{
  "activation": "swiglu",
  "routed_scale": 1.0,
  "shared_expert_gate": true,
  "vocab_size": 20743,
  "norm_eps": 1e-05,
  "lr_mult_qkv": 0.5
}
Below are experts of layer 3 (counted from 0) of a mixture-of-experts language model. Rows are named router (the router's row for the expert), gate (a neuron's input weights, with its number), up (a neuron's input weights, with its number), down (a neuron's output weights, with its number) and show model dimensions 56-111. Each number is 200 + 20 x the weight over its row's rms, rounded and kept within 0 to 999.
After each expert's rows: a language model's description of what the expert responds to; "gets" lists some tokens that make up at least twice as much of what it gets as of all text. This comes from a sample of Wikipedia text that the model never trained on. Tokens count by the router's weight.

# expert 17
router,174,201,217,209,254,161,230,221,171,222,192,199,217,205,221,200,223,173,206,219,231,198,191,224,210,177,210,211,199,247,188,210,188,162,193,161,174,214,189,229,204,211,197,240,201,226,198,199,203,189,204,181,193,191,203,219
gate0,180,217,182,242,215,207,239,182,173,197,175,227,201,197,195,196,193,215,195,179,199,189,223,250,218,170,207,213,204,231,199,216,192,200,207,224,174,205,227,240,180,195,206,226,212,201,216,178,182,173,189,188,200,182,193,207
up0,201,222,212,224,216,190,226,228,229,184,207,213,159,190,186,184,205,215,216,166,208,190,212,167,195,201,192,208,191,211,175,212,225,187,162,168,214,218,186,185,210,231,224,195,210,220,186,216,228,214,203,193,188,227,209,197
down0,189,193,185,202,179,212,177,210,196,180,189,210,213,193,217,187,205,162,204,226,213,195,211,232,187,215,215,200,213,200,201,210,228,231,215,222,196,190,178,216,204,218,233,206,235,202,157,238,201,185,197,198,204,174,228,171
What it handles: Personal pronouns, biography
gets: " his", " a", " He", " her", " he", " who"

# expert 36
router,198,175,227,201,186,239,206,192,199,173,199,199,226,163,167,234,198,189,200,197,202,188,183,242,166,194,179,226,210,237,177,202,196,202,192,195,201,204,221,223,174,214,208,185,187,181,201,175,229,192,240,181,192,208,207,210
gate0,191,200,192,231,211,228,201,201,214,213,187,177,199,215,179,202,209,206,181,234,167,209,196,184,187,218,158,190,174,212,197,186,200,210,196,202,221,205,246,229,178,234,198,207,165,229,216,196,209,201,198,205,167,217,193,242
up0,195,238,187,242,185,213,201,194,189,230,200,216,192,216,177,198,193,209,212,195,186,199,222,197,221,219,201,178,194,203,194,174,225,219,227,187,207,210,235,204,197,214,210,185,188,220,177,189,213,219,184,219,168,196,192,155
down0,191,225,205,213,198,161,200,209,194,226,188,165,209,200,193,157,153,165,183,212,189,203,232,209,164,207,208,199,222,212,211,165,195,219,192,195,221,228,179,185,202,191,207,187,204,204,177,264,179,223,167,197,217,142,185,220
What it handles: Noun phrases, articles
gets: " a", "ing", " an", "s", "'s", " A"

# expert 51
router,171,193,206,181,186,173,213,181,193,198,198,171,209,208,227,195,216,204,210,206,222,211,176,223,186,224,204,200,228,199,197,184,213,206,206,199,187,176,223,211,193,200,201,211,193,198,232,195,201,190,210,197,188,170,164,215
gate0,206,224,170,222,198,181,180,201,178,196,206,189,188,209,189,183,174,204,212,190,193,181,206,211,219,214,217,159,207,204,226,204,180,185,202,226,193,207,175,207,176,231,223,200,171,212,202,243,184,208,177,204,231,179,206,214
up0,180,195,195,225,230,245,210,177,225,227,218,201,228,190,232,194,177,195,196,203,191,204,207,203,200,198,199,189,225,194,198,201,209,201,206,240,224,231,168,159,202,217,190,211,200,207,237,204,244,144,182,172,189,212,178,224
down0,171,208,224,189,171,174,205,176,226,195,202,196,184,188,185,224,211,199,195,209,191,162,201,228,195,175,177,203,185,174,227,199,201,196,200,213,213,210,215,211,178,193,195,182,177,217,187,179,178,188,207,195,175,191,202,242
What it handles: Articles and ordinals
gets: " a", " an", " first", "th", " one", " its"

# expert 41
router,190,210,219,216,214,208,236,183,216,168,178,177,211,178,223,164,200,169,211,218,203,173,229,202,211,200,219,237,214,210,231,237,188,194,218,228,220,213,209,176,227,197,210,197,235,213,185,166,217,195,204,196,203,182,175,183
gate0,203,189,187,207,189,183,192,229,235,212,218,199,211,199,231,173,193,211,208,193,248,207,200,181,202,196,214,222,225,186,209,173,197,240,203,228,221,227,209,173,197,214,175,192,204,174,184,209,187,189,201,217,230,165,214,165
up0,210,150,163,223,205,213,197,212,183,195,193,167,185,171,178,178,220,194,205,196,204,163,202,216,161,185,225,186,189,190,169,204,177,236,209,203,207,145,184,177,205,202,201,229,228,168,187,204,211,220,195,205,209,186,200,198
down0,199,170,190,163,178,175,191,183,197,220,180,223,185,171,170,196,227,197,197,186,192,182,190,213,202,210,243,168,197,219,206,214,152,192,172,185,179,195,200,200,196,220,196,200,211,190,175,203,193,198,227,181,196,231,214,157
What it handles: List dashes, foreign script
gets: "-", "\n", "|", "\"", " |\n", "==="

# expert 48
router,164,188,197,207,200,192,190,177,181,194,193,189,166,212,179,213,163,223,205,179,209,224,223,184,219,196,194,181,218,196,199,191,215,196,195,221,197,174,172,208,211,184,218,196,230,175,230,197,192,204,209,202,166,204,216,224
gate0,191,212,215,213,197,178,217,229,191,215,219,193,176,209,190,237,195,210,232,190,197,207,215,201,185,190,211,205,212,162,188,184,199,208,181,200,193,219,187,205,193,207,187,229,138,148,235,177,193,211,185,200,206,201,193,192
up0,169,189,179,169,182,207,185,212,231,222,181,179,206,188,224,200,182,154,227,192,183,225,191,229,215,213,180,202,203,166,193,159,189,176,181,226,197,192,181,220,239,205,198,205,190,212,243,187,184,200,189,206,196,176,213,242
down0,203,211,211,209,214,181,225,177,199,210,230,212,197,187,207,234,209,196,215,211,219,214,219,180,180,209,200,206,217,229,191,180,204,180,192,209,190,186,186,189,187,188,212,177,180,210,209,200,230,210,203,213,201,224,184,225
What it handles: Numbers in tables
gets: "1", "2", "3", "0", "4", "6"